config.yaml
n_layer: 14
d_model: 320
n_experts: 16
experts_per_token: 3
d_expert: 128
d_shared_expert: 0
activation: "swiglu"
moe_layers: [0, 1, 2, 3, 4, 5, 6, 7, 8, 9, 10, 11, 12, 13]
router_score: "softmax"
normalize_top_k: false
routed_scale: 2.31
balance_loss: 0.000986
balance_bias: true
router_z_loss: 0.001
router_bias: true
init_std_router: 0.00618
lr_router: 0.000686
vocab_size: 8192
norm: "rmsnorm"
norm_eps: 1e-05
tie_embeddings: false
optimizer: "adamw"
lr: 0.00082
beta1: 0.9
beta2: 0.98
grad_clip: 1.0
batch_tokens: [32768, 65536, 131072]
seq_len: 256
train_tokens: 237900000
steps: 3796
dataset: "wikipedia_en"
Below are experts of layer 4 (counted from 0) of a mixture-of-experts language model. Rows are named router (the router's row for the expert), gate (a neuron's input weights, with its number), up (a neuron's input weights, with its number) and show model dimensions 160-319. Each number is 128 + 32 x the weight over its row's rms, rounded and kept within 0 to 255. Numbers have three digits each.
After each expert's rows: "mostly gets" lists some tokens that are sent to it at least half of the time; "gets" lists some tokens that make up at least twice as much of what it gets as of all text. This comes from a sample of Wikipedia text that the model never trained on. Tokens count by the router's weight.

# expert 0
router:176159162139090114202162163120150112150143139168163128092098136177034089203145222116129142195133170067106155122126134161047148135153122200131144181142122116107132125115128141165070142125146116115110168160094098096137164143134178148084168177082171126155131086129081163062155068051107132161142147130164146074142134129119126137107125145146105112104129134091148100120133158081120158105061147121117123147107100061086142142234077134144142130146157096176113108138144108088119109054096139
gate0:128155110129128073164100183113199096133087110123173131118111110132081187142150097147140127065174094087142099168108145110128122143126138069109145099099168103131136156151157167129140130162166101177103154195079096124102104181161143139109085143160171139095093078130119090182112128123150123108152102175160170157151080058108170174085189204140155158088187099130111144047156111119155097154106124056082135137172109173147108143107105175154077118124087164145104134137087153168164205073107126
up0:174111126125151143125078076097149163127127100122125120119119124129182056129166132067128109152131150127109155118132168165138169093134109123096121151122173112170141141151144162121116186133089132103105132169137099142097139120104116140099065089100148172141104135127154110114088104123100175159143135087186156106125070163180139178119125164101142057095136184090179130097107135096092158182094097105082140082109151133089139129158110113091196154098136136130066110176097099104123093110177078
gate1:138134085110195127131192122129116129094129153144107096099112124171119072133108141056135123133136149114124085142106163167128149104084121139107145102190181158163150154146148138128092139110089113092096102196158071160132108140122153099114187089068139086157127112097101112101101129111137182109095121169111120125151143131087181107122103126180157139127115147190166124127163106097137090128122147104161103134134156153157106108153146165212103087121200073105072114104121156121150108129122101
up1:082114130177043090126071107091144119169163122164122172140090111133160156115156151166092131168086098109092172159154148125116094151119116095146085132142096092086113136084119157094162114137124168181132149143096117130138152136116120204141130115201117160074125155145159121125173054076133100134164177116145116134139135100148106084175143164056155126175140180133136089198143168171145116108204129186131110095182089149100104148083203112095151178168092179132155122113158104118116136095128148
gate2:158128109088129176129109117152199109134099148155174178153163103194076103111098119104108099144158113132091132152093136155120108134079153149063117131089120058129071161091101140094155163111119157131143101120106120154098147096132139132165135173078143148093085149150114137156082095110121115140161119096135152158153154168118110174131103126138104075172135151147166142100172124184197151074158117134196211173126201117080129128164170099134150170187060082153101126153126131014115115119133171
up2:135135164201094124132115137056126131091085112092104128133136171073093069148124162103139125129140119125100131184141170118070157099190119096143108151160133177115186110190147177139088052141149163148130154140127169056193111153102068150042171065153108099071128113157147155115158142121121149099128130165126059118081117181142150090142132145125123114122071123144143131164138140131096095187141141182058038070130073133129151145082148133174129078100160175101110102142127075198097135087117134
gate3:120111165156096083084125117138112112150109102141146163106137181141125135109112118190107129050148145133147122143126159143072127135207143110164152178175161139118068113087124148083129126152129108164107145134161038137149116123161133091094142094207117087110148177090127173130140114147113077140133126112111105127088139077096177104168109166005102114127130147122087161107106116106178084116144060114144101148151167150125119120151178098110093140155113130161136147182133123073133165153116070
up3:075118168160170052093116177127146115130077069170120105078111155106171178118126098130154159108156174114199154124098081177133091155120156135098189151115087125145130156098139109144154068132125157118129141113111095122115107130182140180147176081123188095158154090083142152117105137078135125054119117133141104124155121145076129130137116156094122129068127157121103148106134109180155092143148096149134081109124137210153167078124145085106099076165122104127155146119149198105167159132122122
gate4:151067117160126137134150038130110170100114085144135135180118151136129153103122136138074171120178057127117120093124142112121141152185076101111096108151137168109076096091156175131111126170174150114143157118126155150111099095123090106125162139145169096159140182131079221173196094098130130130143126118095108103101157151131136143139149188185166101118136121115116144138129142169080206174130133189156139176110102157125159153135135114163123130100141107053102140121081182114102129140076099
up4:153157077113116124099168127190146165174110074097103094121169089135049118173062133124156169075114099161094070146109083114091153155130119148203115101159128194154125121104201130177147104112146073121135083112172144117113141120123077084063175147121155113163108169123092158159107122106121125170124216175154130156102117103088145128146106121128127184095172143129093158093095148120153163131136169108180154183186078083169172105111118140116141138148140073126138115111106131080138173180108061
mostly gets: " football", " Championship", " Cup", " match", " League", "'\n"
gets: " |", "|", " |\n", " /", " team", " League"

# expert 8
router:130102148140095173163162140087136174091120177138153182085120150184052118173116145091119111187116130093133157189133105169068146143172102114091083142168120107100173081088126123138074132148164139148107138150040120123134117145150081138093170104141174157054157080140107125134183137127101128098112163126143130110155181132067084120123102144130109171104082127109168103178149151127089129171156167146130124139118062130126074146175112130190156106144115131124130079168128118157131133122113167
gate0:159133169124152087134154112157084093122162181155078153147136088112105096101164150088112176115081195158160147134244163111180084131174083173104125112190132073052139108089098089115187178141097139119167142158124138133136164178141204116088186145154099137155120058106101133092120082124112109089117094110116105112174123102129080144118159133106109113124095154136081161152159167152143134123144159142122083144187138135103099110147143133077115111081186169175126120075157219124161120118083187
up0:135122093127175144099080105188100117163096147134084139168192107137187187054118132082180143123167174167141137130164102101112070179094089135125119102134108144145132157106085082068149125112098134175184109155157242182078062158126150141149141106174159117146061061108160136128142119173137117073138093136083126088100091103120138141109103136136148184075144116192105197100112128096112102168126153109108147147128161113155116100110179097059116116098121145113079086092156142171142127158108153
gate1:174117162118159130179078154135107082148175090167172101124107125082112121142130108161098158108193164113111149150178141097115113127141103083125098152080137120149084134061142091170101124097122171103094154101057114155177099105178093127129104124126162150102093112110075105123168102110162101088119103084169181100122111100086150126109101136177179169136135126156124185123112079116082166120095116126149101205116095096123092136167052138156188123111082078132131127119127124159140146127139128
up1:149128155118129121148111167144094059129153083141172117125128112132101119167135126146118129204176162119172140128161124105115069095177146060196106138140155103100146129106154097152162094123122139119110089132124077177175090118160061158079132106122123150116128108068108122156166094082141142152143160081129168121145118108079152147122098149131124132093121147114134141175118115158137153176190126128152161132134073191134125121173100088176185090142093069152175146135184084133093147061128103
gate2:168133097125098148172152163154086166148159100068161135139100214093101169104119158109123192160141108096144155160147161117136123075099154134139170137103048130177112129097192177113147131144116102082134133070122069151145104112124123122123153115098119079160114143108103147154108091137172152095090144120083175116117138090114145074124124128086127177124088140115183154113100119161145147208094132150093142115127146093145170135224120089124151087125124144118157133082190156112103081126154162
up2:145113134102156081130169142171111169166225146124066096155097160147121133157076147082118170042135174079162147142149149086124120180087085123152111120094139121109105115132116093129137140180141113100103116146105137180157133088172156107137160137159100101133148134032117109114118101107129109126114161145087165141075120212149142066116131126159115145142121134151147130084162059153139124179164143082186135107112127090145076185200129108104132116137159137142092176108092124077110084097107177
gate3:148095169222137173121112148187121103051071113127083089161169086119165151147116114173087111092137144144117120117098130076079112159134131165148158128194080158189181080130133102156110122148092161142122149148149126112191128160109113149129117135102115130087168129120093099112210119147141150072119106115186142165129081111151074172141048144082084120119179119169103115081191136140143098149099068140146100149186070092143107114118141128139086169135123127139143098162138103121129137147132110
up3:131162153169097121131122165117118057103114085157078122106191097126082137096098141172105099150163099118124147170102130146135164138092130140144173079183083142149161079116125120186067158120112128148140096161141165123142165133129121110109082138150138048087131069073168105095139090112133156117120096169169129188095062127086103129085129188115041165114111147165099127087106161079153105118163114121158098095191070110170138133141133121101104127126081114127122102187116121122158159116125075
gate4:146162130094104156151125116111132149115146153091109159150117165204210152076113145081092093146082060112166122173136072095118117181138128122125109168094195108065085123122107126133084084097121083103135120157156125187095069135120060126141154120134152150064133063112080123101109154100163118063153118111080154103111159066110032122089121071123113151122108161124161106122107125105144095169125152132113040132055134111136102167059129157172130097118087097190145126173105064117183151131136150
up4:110066121121134159166136105186128133111087105115100146195139107190143157129159124213118122125112113138130126166175091068115087112129130102091159111165218174033136087129146109128080124137108092115112114121140128087115114138146130130092173150138174208093132064134136114096187130157130102138149131063136157116182152110079049125119160108068178124143170082110140138152132162089120134157124137145090095144103091138148143116106100129133172122096159090106143111154135172146182160123160156
mostly gets: " aircraft", " Qu", " railway", " production", " Racing", "°N"
gets: " ", ",", " in", "0", "1", "2"

# expert 12
router:112102144141111139113130136120146173091098159133142135152087109143100142122174158098118109128112198124067169159200184178130146156135056174085086138166160118052175081119125133107117165145123165116147130144124136139160156181171176080102155077109120163058148174193112137108160130095032076119129138095147100139135153151150095109175106176100153066106100124122177060176176133064087144143169160156107109070121106123100130151121160159157174151160188068140144070128082137108096119098114139
gate0:138136137080128089094096112150099124088205144092083142147119119146164150116150132116103166133176129154102158117184136083160133153142115098160188048157177115109153181137096173120190100133126171076116181111134072161133186150168117115184125140132164144155173117124137109160108086084133113144097091146096092165158154177084123178145105119196136099231111111156091115144159094115120135115072111147161183171128115130163112128153173060132114093077197125080132079085151099086173172146135099
up0:121165121073123123134130126115079107091161099161099163135162107088096122114109167122148098144153209112119102174115141103142138061115147142123193110114097134138203096138128161118129156116137151103055123110086151131120093052145194158083114171150124130182141161104092140162129114136074145122161161152132132119131073068088141148135181090144107101137193150070104125123086142133187150133138114148112144170108111186111129146154110107109159097074140144095219146119165160178174131138123102
gate1:143166087122105147151223122118134164112196117145108151132147138114176162142151137128147133154090081091138155089188107129118085147145135165087129131147119106127167140140095141149129191160201136121144135092161108136120178100168161157137122159114071141165149110104055127075119097126067163145167112188103144143132133176050115156128142142163133137193116084112141131147089107175150115180204106151091133114078090099154146100167095100123174144143209152188100135166204126122066097099092128
up1:124081184092174153124152126137136143163128161146135128152069139153086081149071138098130156127142123104199170095150112096122175041201107098115118142083183123145145108133120184171105098159119138116150106119098111134124086149164122158105064191130177115048100101161164152115181131120210156086112061125136113103172110102151106091125125069044150064105162105060148072152134060148142126108097128136129143169183139128131103166098132160153114129146148131095136167143149144128098139111154171
gate2:084152106099041088133099090122100123155208103140136159125103108136125143111140120135081109125144132093100165164143141121122133052120125113154140180139127055118159136131082086139169194142097119083154133107032102131109099084112110129144121082069093133073103190199179178122154135149145084121179172127078112155068149126116173077122189165134182078141063103104117121072111133162169113147181184177069125107090114135125114180151124131099070135105165104121158154125135205119109167118091165
up2:186057208113144146122212179120155175141088132172171151111159164107114085182164164161149146164076160105152084141132095154077151187149150181127134084126130168129129129088162155176077117155136153120088126100179110093151134170136184172126181172103173169151148090076072167118134132132124213125113085132167126143166120156107124122155109137160093087149137130118151116120202163112122131131067080115138133166202149102144130116145089155128232091117130098182062067106081124138167097114122159
gate3:154061147095069121116197196100123073108163107137109080103135137096156104168142158099147051120175159125125144141062081152148144102166146141136176105097129092148127108114098145179142136128175173060127140120075103159162138121153174142079145137160130077147089118168113085118179107082101150152073117134104092110155132065109106162065169106144112125127122159164110156132118107091128095091075090102158139134154113087120115114136111174175170124115129133118208141144148081117090104096104118
up3:172162119153161107110116099155141138126133141158175170115131103140106105140117116151153129189039124088121121199118188184127147103139152129115146143153071156094091142103132157133127147164171145151127131150145132038121085122196149098108138074119116160139118125122126197109121143105140172134173124063148120062159137170086088142159128158133128131077126154046120142067112115130135120172133111162165116123094134102068108126185064097100115105124102092178083102091112177124118155098140123
gate4:123106154124111136111103121128113191105055097149134086152127118105129160139163193132138122100063164158060139172122110131101113118099109168076108097149187139097174154125124107098092226135079156143148109120082118093059118131123162112132166123093135151167205144149115124105119152111160098103166099130140128118189136102139177100106110093067113139084166092134120121123160165098104191115122135155058068133189138127104170136138111132088144188131171107080147130105120208108130127147145096
up4:142127158094167130127168128146158073130167115152162151103092168176150097186142104049103135156179078125172162106183176164050120128206087149127150131146085086104050118086068200094119127085184152121125152132128113137165106103095119171113136093191113146100114052103111127179146117101091146092126173118149126143127130138090064185151170115152146112183098144120162086122148146139087091154133133129158125126150110097130088121147145108158052072193146084151129145129185092153081146061074144
mostly gets: " church", "-G", "\")", " Chile", "-A", " Mah"
gets: " ", "-", " (", ")", " \"", "0"

# expert 11
router:112138139119118082186141119094158166111158169145172108115081142145028068137162162097123150163126180123066124185122134168132172146160059186090126186163133111088149143141126138169094173133158141100113140147110103075137136140113156129123117159078177107083097141179156144122114111106093138081125191090113153095193166171125090107126111179113137060147101116097151068126135135103110123163139148133109115081131134112147127161103134147175131112197142058178120082093140154076111111080108093
gate0:118066127117110170094113191146153134171152150131113120171177175115160150129169137091138097079151171153107149142152128124092109149138147157165125115159156107120157141157091138105107132120097182166187146131170129158104141094169147119125140116144089136104171165164136120113161119110169076072151122153131136091127145150178084109115124184107056089112148163120107059076188142135122132106121133170099088095090117120135162141116138124136081160137137080171130112056173127109081140114166099
up0:105145079053117130143073144170129139149139176155138123208153113097180165123116125099104119105177148153091138167128117019138044084104100129141079084173151105096154110151119099143161151106120137125132115160170153145079131166154109109162138095099110092137146153160150103157106155112172132119157066123113168100127166141153144182161105177114117112190133107150057070080212159173146143081160082170125137135084120157150134136112139095137113191133163129162092131123161158142092081143122143
gate1:109094126136042112151143214149144146137127106185173086137081112134123076116091116100142156138109104147121110134142128098144130098133116169088125094111124060048183133125157087164126139107143101156142121153125092129132118130084153155121181164053157074164119087125148142117154139102172104135141156161107124142125104089125099106125082193093101141149124139107106089090159103088122102110124108135088101095133130125111119135147181122125137128110224145155178138127106187120127124146139135
up1:117159110158094109161112154136114104131099102171095074101111160152165105093120094158156156117113111109105116118137156089102120091099084148131134094144201065039178121126123105146143080136092096143090132146156128115125116124114112138113171128041153055135104095091144101136107158131141141112138146188144127086103145105085144136140106183117162134195162130104096108145113117125122137132166087104101141084171134152130172124137131093141108114119203117099096127100160183112095098116082116
gate2:135124122084153087126135102134092136168107126159117097157085164107162159104102126192123114101107157086061095081168110100124158124159116086129091104133171145051120093107167173105131102099129066058140162072114060114084144128123071164113116099099118136182113126128157101167177088141165119170099165116078156113180105181175092169129145149103171067112146147085139113175163194075093005104156138130103132120108117105119154161100095152084151125143167128102110162125158129142154169156175118
up2:119124126130170134202157121185106111151178131133092109111081163115149081068108147187114124105147184117102113109166100108100152108132115111087106210154121110106082050180143135126076150104136150040110147124168091121126098134109101118064188075113152141226156135127114138149158103109120131114149112107150136119098148141148135099106157114150147089130120172108098124141113160157091088117094120185074134094119137092155069132122186134048117139134208094188090101050129144152127120083153155
gate3:113153119130067077151122177139162089131171033192180159163131133136103140114087122139157131145151126116074121150092117175112162098158129136118104100181133128099121189114101132121128120118110191202127181096151068104080162172160108150158153117077120052178155163111090103099118089102166125160143066138110124107157137118171144075101108116134130143176178143153131118075121142165137075107145054188119153124125100174183140156146168172159140103097181147103146139192142110072095102162151161
up3:117102202167164105116134122142156191075059156096109149135113083137134119145153111159079083162156098153142118129168102135150108094135114147148198140085113129157130155114145133148090149135121096135113123131043208144148130121165115152110123064131190163085148074135160114130140105109120148053131173091174173138108167177088070118150117132152191121098102088131117131190171141116126130143167110117101105133174166138084117137078104109118148111083145158135185138133110128151124142105097164
gate4:171141084105168133147108187190119122136183159150166121173211193080136043118113062153158149154159173148193092151121109159155114069149193130122159147121111113141119172149157126141077140173128188054105090146176131092143102113140180113176119133083164114122099078170145096152147143151179151186116123096157178108117097167125094080099138146082121120160123128081176130121078141144133143128076111136122101174125127094116115087107125161092147091174105173140099128112155141172095170066162028
up4:139187159143146120183172137124123131076095115101139117116121101086092129173104153085105101154182134164153130130137150113137153094060143138130119111119089134113117111095132159138108120109101067130114121126190187131117075165109194171091057143137172063145091064134084127155149142153157093186082113157114184126161094123137105096146123129070153088101099056128152089152164127122129159148093070162125099089205165149092141108158102110137166105131092113079132123142108115134127144052066096
mostly gets: " After", " during", "After", " later", " up", " again"
gets: ",", " of", " in", " to", " with", "ing"

# expert 13
router:148091143126067121150139137065119166082185204127098108093139157165108108137141154054066085128062174116114151170158149165078123105137104186084112150184095107089134068115094128145102185163102165116050120167081126115096132141162120069096185074084169177119181185145119151134161148090095137086130149128144118078128153127121065126147094112098145063121091134084131111135111186099090110132160152145106091098162116105091122153150139136133159102163139089176157120115094177158143086106132166
gate0:137130090142143126154144126107158155116122094145120150092075173126127125088098112136110130167089181148107095120179111089131113085104077121176159121071136130151126134140075124141139109165112094112123142108181084179166110111102126130096179150147115121125124115108142150159149123115107217134150138149186083068131130153090077076143175148082133076126108118119128120140165070131092152185127174164099076024180142178123081127113132172114135126136199161153157180135182130118111117148088137
up0:115183139130161125109148107099132114149114185205148150098146106129100135140112176130101150109095111085075183148138133154108159144176143188054089152164028165160144107131161128156085147065134144141114134156091125094125136154094117125137109121122112111117133154170086153088179067134135080114098137092067121124118119134135166129094099142174144149109127144100133125165164175111193117112116169171082117171112102061194138163152146082172121164127118086160100094135088104067138113089133153
gate1:118013222139144112103177106097136148104136173135151149138105155132035090142129133135106081143118180116086134201177166149153144133134101190093108157134172136090138139119092144142096162164138139140149170163152116091144138169153163163145173121124195102083141120200105128109185123101063112134178181090140135116152166181118126062161148114109136119127077172099121109124176130060097105117145127185125096114143146131144111163128159173182121115151184093145142114158129121116104154160092181
up1:127218084129130140162108158131133129074156127165155147100114130158145085157138170122136126159147136112090175113127151168067149150167174111125110153110110091135177133073104173179104124154188138197096138176059097107170161161123119173096098144107095091126090075094115179101134076096132139088085153135150065111127148142088120131096076163156080159100097103092189082165140104146103096159150170127149121126098081110087082159182065138148129091114103158131143083091075094080089141045162118
gate2:088155166104105136053084164159147134158194171188137106134202099124171107162065141157155179138129132157178156127054088121148099171118151136150121104108095134133154131117158149126135135118127193100176078093075145071067160114101087139151094106165135110171135148081105117102174191161204147076140112144128111212144142111166138083099143100095104133160185133136125118091091101169123151102151090140148174107102113071180084124098100110129081177134070170143168139134162166137115124180114156
up2:057083105135126175145097176104144123091112090071160163087126125113101118067161103105098115138126144128087110113156094149104100096113134147053100113157087097144161147100119138157109121108095150130103186086133067103121110109168112137142120132127111093155168164126186135126109127105092057174139191128122077096148192076132167106186147165104134160096098130158156169144149149106076099166140137134066139101177072197133087169167165172112135079111163138076149112143110111131107146168124081
gate3:132158100117125081143152175152111145095136127145137141117131094132078116104094124081124153138126122112112138075156197062055111122133197155116035099063196110152188163109160114111159134118115149194077176157122151090135154125123063124117148108148160089147197121136126112155140146110136082127085108108132081118154131078152117111147063125148155125176103175125091082142195144159130106133104145192150075152104157166112107133161101078137176127152105121112131114135126144144158118113164191
up3:117095121113185153132104134129115089136092130103173108120163147109094126149126145149124041094128132102100122150082121166192153166136099163209194108134098139156135081160095181118116100144182091121171114140108155097155091161062178152142171160109117196119050100165101182108152099107103198129155199118159082141147071202092141137136145155074105160136141082118152150128131125126141162166184181135128100072101099105116141179115119132127127109135146123143109126137080106121095112066104121
gate4:134141123133125108146157160150169134124190078151133156126096115101125120124155123232147148122123062123151138112083132140078152159139146113110203105146105063147117128156145104176119077106218101086136170112129083138112131104112101129126185123181134148138143118071062147110154056077159211161164169121142090107169133118056131121090094131133064116113136163128105151126141142153152095114113119157119152112151084141144119120106045177147115088121132186152187136202175099155120097162150110
up4:131145088115150118155134129086104126137166110074102137101112110105100133121133135142111146114085107145143156054069115095201129051111158050146167097121047090160104143073150058121154135101134165126127090143178142169081072102039098080124099122108148101173156127100107117139159053099166135144147142133130068098127134177137102111105116112126117140107156121171112201127171153138095073098085136131112125142143132127159106119094135187137134121114171165114188161212139116123139117129179099
mostly gets: " due", " University", " research", "omm", " Royal", " held"
gets: ",", " was", ".", ".\n\n", " as", " University"

# expert 1
router:090102117137126117094191107154155167121128151133172208117126127139103139149149117098102116159106151108065132111204112156087199153165112136102094201129116062110119101136084176121110160144144184124095179166094102088151119146210132097101171097132119193128135153195082138160141136120092178132196159082134084102133168152100140100119111141167100083124095183115153103191156104128121087188184177156123100138127137128095095124156132149179146132229139141162119123135077156150118153132079132
gate0:147136086105127129110106167152045125153189146137147120134110174134107131121162139116173120178163070136139124063133094102121118161171179131118133190094098160113120104080073164130098112077107192068117129090109121166083165096121121126134122122181121132161083109099166094141143131105146144148172091123130126105162157098088167168160056072123110111161155154149137123097152115149093123098103099101152170159161144173120099119174113069077138118134071056119166179148108151139189115108105120
up0:094125138101100125150133141159180074133129178180134200124129140180176127112152136140154073168158081149182125171088142164075101143104088081117133133153150105108119169074176135157126121108170050148212111130163139116148120135087082119152172117125070146135180139147119162122159116128133130141059109126159088169065133097181112146136151168109112162145125140160179135161106138151151143115059118137106163109131080116138139138119120130124132138061097133161113103099192036113077089160148118
gate1:145120110109058126142112127105104138126170164085147182117113139156149111093099144103111119127153131117171097101161054143164076157128133119073121132067101126152125119096141167160074140114114084144121135117094042099103138133131070122116111077126151088151175119112146112086067063089124173134081127117097179116149133120131159178081076130139109091130040173119127144096153115130093081140195005132142023126150158155141089155167117087157110139132092136145088174110169106073143140157102138
up1:125095099135149124159119161132087129099172086141060107113101179149175130063187106105120115129134088175200131160178139083117074100130084103141095069134162135083162123115122125142130143099035145105113089131154123134120107124118156087133083118067125169092119094160181135169117175119119142093117095055103179133147131125132165070139162149111158136107118094148203137174167115154147178150196099131104134109142106139100063139101217165066149042085170123070161082139104128143165141121150098
gate2:136110168136090117066117152129078190136147154151133119148116170106141158118132158138191095160105141103179164171156163139061094102176120124106113134131088108132132122132112162133107153100156170135148165087153115145118179121142169175086148098117090135106147126205152128123129065062097074117156126134123166116109115127198145121140140119110172114166113114115168098132131147119085073152163071201131164137140089110173111126199149125103176152157162023115146091137104160099116097126137103
up2:181090143128125160175113159103181129093149142113116172093100097158090102185084142116109158146122151077126148087111129109094170140135147089164160130129156123189163092119131106110103117166144096123061098123100101101130115145085087121170104154139192179090152117108106146090145130104122148163115177108143079162172113178067094115123081094120155169117126173124117114095183121106162129149101200071162124167086113148107064140094102148142177085073083189139133144111108124072143176108166165
gate3:160113176147118152119129123150167157129074124145060090183115120161105131128109119092124099154133194143150142121192153140169117089177145145074176137116165136023155095052111089147141129086118101112154191091125131107100117134111160080115097121135144141161098090136120162103125156119103158182109128178139167115104112114182177174161085169125121069157085188085132076057128090091130134080075108176088113157120115107142103108177155134167159177071134076162103121142211155128118096158136123
up3:124153097158117142130099146124134105126170128087147129172064167135130118152114110120165221180103154153139162096100135175118150109122100133077118127126148149096122123108140140111139153098182209128094107098117116081107180126149177176144121104108140160140125190195100142084130091089057069150186089079081191117162103079170122149128168088109068170163128090137144136128120107077075095158174159104110143078096077115166101131126158091069181113102121091113151096137134135099116151124119098
gate4:122135169141114138139147162122125148044171162133125153131158156191181178171132159092115128130123117139094112127129123132066179184162113123145148128122152087161113136122136129068135151169245172201092158185139109103104150126139097127081142150114157165184109123110082117136189154114172108134164150118142129146105169082085110087064101137168094130143146144137164099061116105132112149144125138126082111147109122102107058136137110160113185125145131165148102142143144110147159158084153151
up4:079153115137220108139114103103105123074128137124141178143200153159180154158190120106111119124112119125163142095107111076172182116109146138127139140147086143153114175135180162100166105142177130143129122157155172115074122158080131047137131053118164146128126144098050120129151150189202157131125106098133083185102124125176153130140130111142105111064136156152062125205143131155114142148126059128085166163191144114158093096092129107140142149142129132134117154084107148187177149175068173
mostly gets: " published", " many", " among", "(", " Preceded", " described"
gets: " of", " the", ":", "-", " (", " in"

# expert 2
router:130153140161130139156135141083182200070166137140176187104145144169068077197174122107147099154066151120116129170128144197143120131138092172095112146121118117102189155107101206182108137143163152142094131155068090066144142204159131181114145122120156116081141099131096149117107102125081148093161186083142111117175155111019130100099148161116135104142086101119204121180130124158135143158140163142119072088185144111082124125121110159161146069157161108110168110153119127110117123083085175
gate0:106115114153186122134144193168114138129092150143175085111147113106139073091104122143188153132175162141115144192154162090145169113160106133144057097098155082146060164113101182056153132129128159169107128118114177166165137136079117154170152082126122104160105104122090173103086063073128114134118170093159135160121076124139117157141190123112104150169159112168104114141110154100115123137111115099098108158126086054156090145113106089125163085139074208122117073085150099046105109121112141
up0:123158153151051126121167125148105086127160104127133151110143114152122189129139090098042068136107128140105109096139093172078141133103131127085153128114088152067133107134109125113074126121134131150112188187099099106085068073140107098072094088125141194113223181154128173114150103155085157069176091176171155091109221085165109135123089120148107093141125171105093123072165117129136166115118110122158170131161103155157122151172134142086101154128114116116087153158123136214218135116089169
gate1:133158141122152094199095065206152138106098141102103138112119142111128165132125127130138156149188123150101166104131111136126138104148039183134112149111180109150109139102132145105074111074152149157194119134117147162158120117159181170047112112093132125134125085087160103110132178169117115115119150132101161060100153119121143134160173153214157098159073078189164103155118117142115154136177058153143105208094116111065148150128119105142117136094195136194121082168130194102145142109114105
up1:123106148116170116103060101169140178081141124206129085112129119126122156184144139120169142155133157137126140161074110037133085120186102194153105123122178115150104169130143160145103148098186079189127155071097162091106150116175179173145150157139087147177082073129138106082115115111107118144135128135169145079140138184124090124169175138115144144174156110108166068116082116132128140141111106150132159145097145111095121126123082156129105112140192153115156118197154153104126148138147107
gate2:139124078145095147169135149124116130094125139133127180057070150116115154141152158075139119085132093116129105134152143164087127089137053106164145125092141061130209145154102154065132204082131117156117107155078063164092132106193153137133128099168152130132111132086130117138187129110147127082198129099121141144132152119134147126101119159086134046115084137144130135133168117158126081110077104131144140155104139086082150109150072155144161086073142105093150150118123085130134156134092169
up2:122105156074185086100124081090134161151211140141158087135134059135177090100159131114070098121148113137134133125096135151111112181131162168088126157228130208115141151132143137159148087124159174138117123115120137095156166132131122078150168119099056153102135177148156170097109169123097148154049183139154153097155105134175119099180109163133141152129115092117132147147087143093186162125133123113122134125102135170148128108120195115112147167188129139179078074125131191122065136138156132
gate3:140145139196170143122109174159107113137167110149197151130151082127073102188172131140114138112123096152128148082109109132094161159168149173149135110118070091098084150165132078102148147117131108151177088133135131115122147187168109088116106128051158082159121145117094140168118113136069159105140161089161171094147059149122120187136126160165140118130100103106091128168110110154142084195136110154110122111100097104134134099155117145139130140109161106149125162156047186129066121180106044
up3:128146087210082119108128175088161127175203148117089174159104143130125077136134122087086140143085136120104105079164097187135113104091132133150150103064109105105134159094088117099130178147140125143152093198089129139103157169145168099086165102070189155076177116118079140155083138141090122164158122149125154096182046125153179110178143104134113146167083122093177082105113128181146091107128158127127094149130136121144105113138140081168144077102213106170115117149108152077106163108147196
gate4:080087094169153186168105109113154145119176132130093092151137130105151096099154134075174138066111107112130165126073109119144129133145083148140149148136171146195179149122101127111148178171135174116099220140098138180119094149153169194188130105111122125145185195151182208125116105106113043143109118097173130037130106087134134156140121078135115115115163163113128191179105078134068160152104119182123153110144151135106142123104089122148115152117090207070144098122131121093115165140133065
up4:169121161125099061103181097112155145154061153064150151159117081071145128140118099152087137167133150169147107166190096137145151133093097140110082122139182163088115134082167203166092157090118169200099092139093113060178100125119108087094111156087151120121108125106127106159140102141161187125125111123087110127119133180126096122110153199088132082120052118174098121128162141138119091114178130088148117110142127117154114140138130073108117114152164059138054168065111136075131067071107158
mostly gets: " located", "\"\n", "'\n", " ==\n\n", "',", " ===\n\n"
gets: " |", "\n", ".", ".\n\n", " |\n", "\n\n"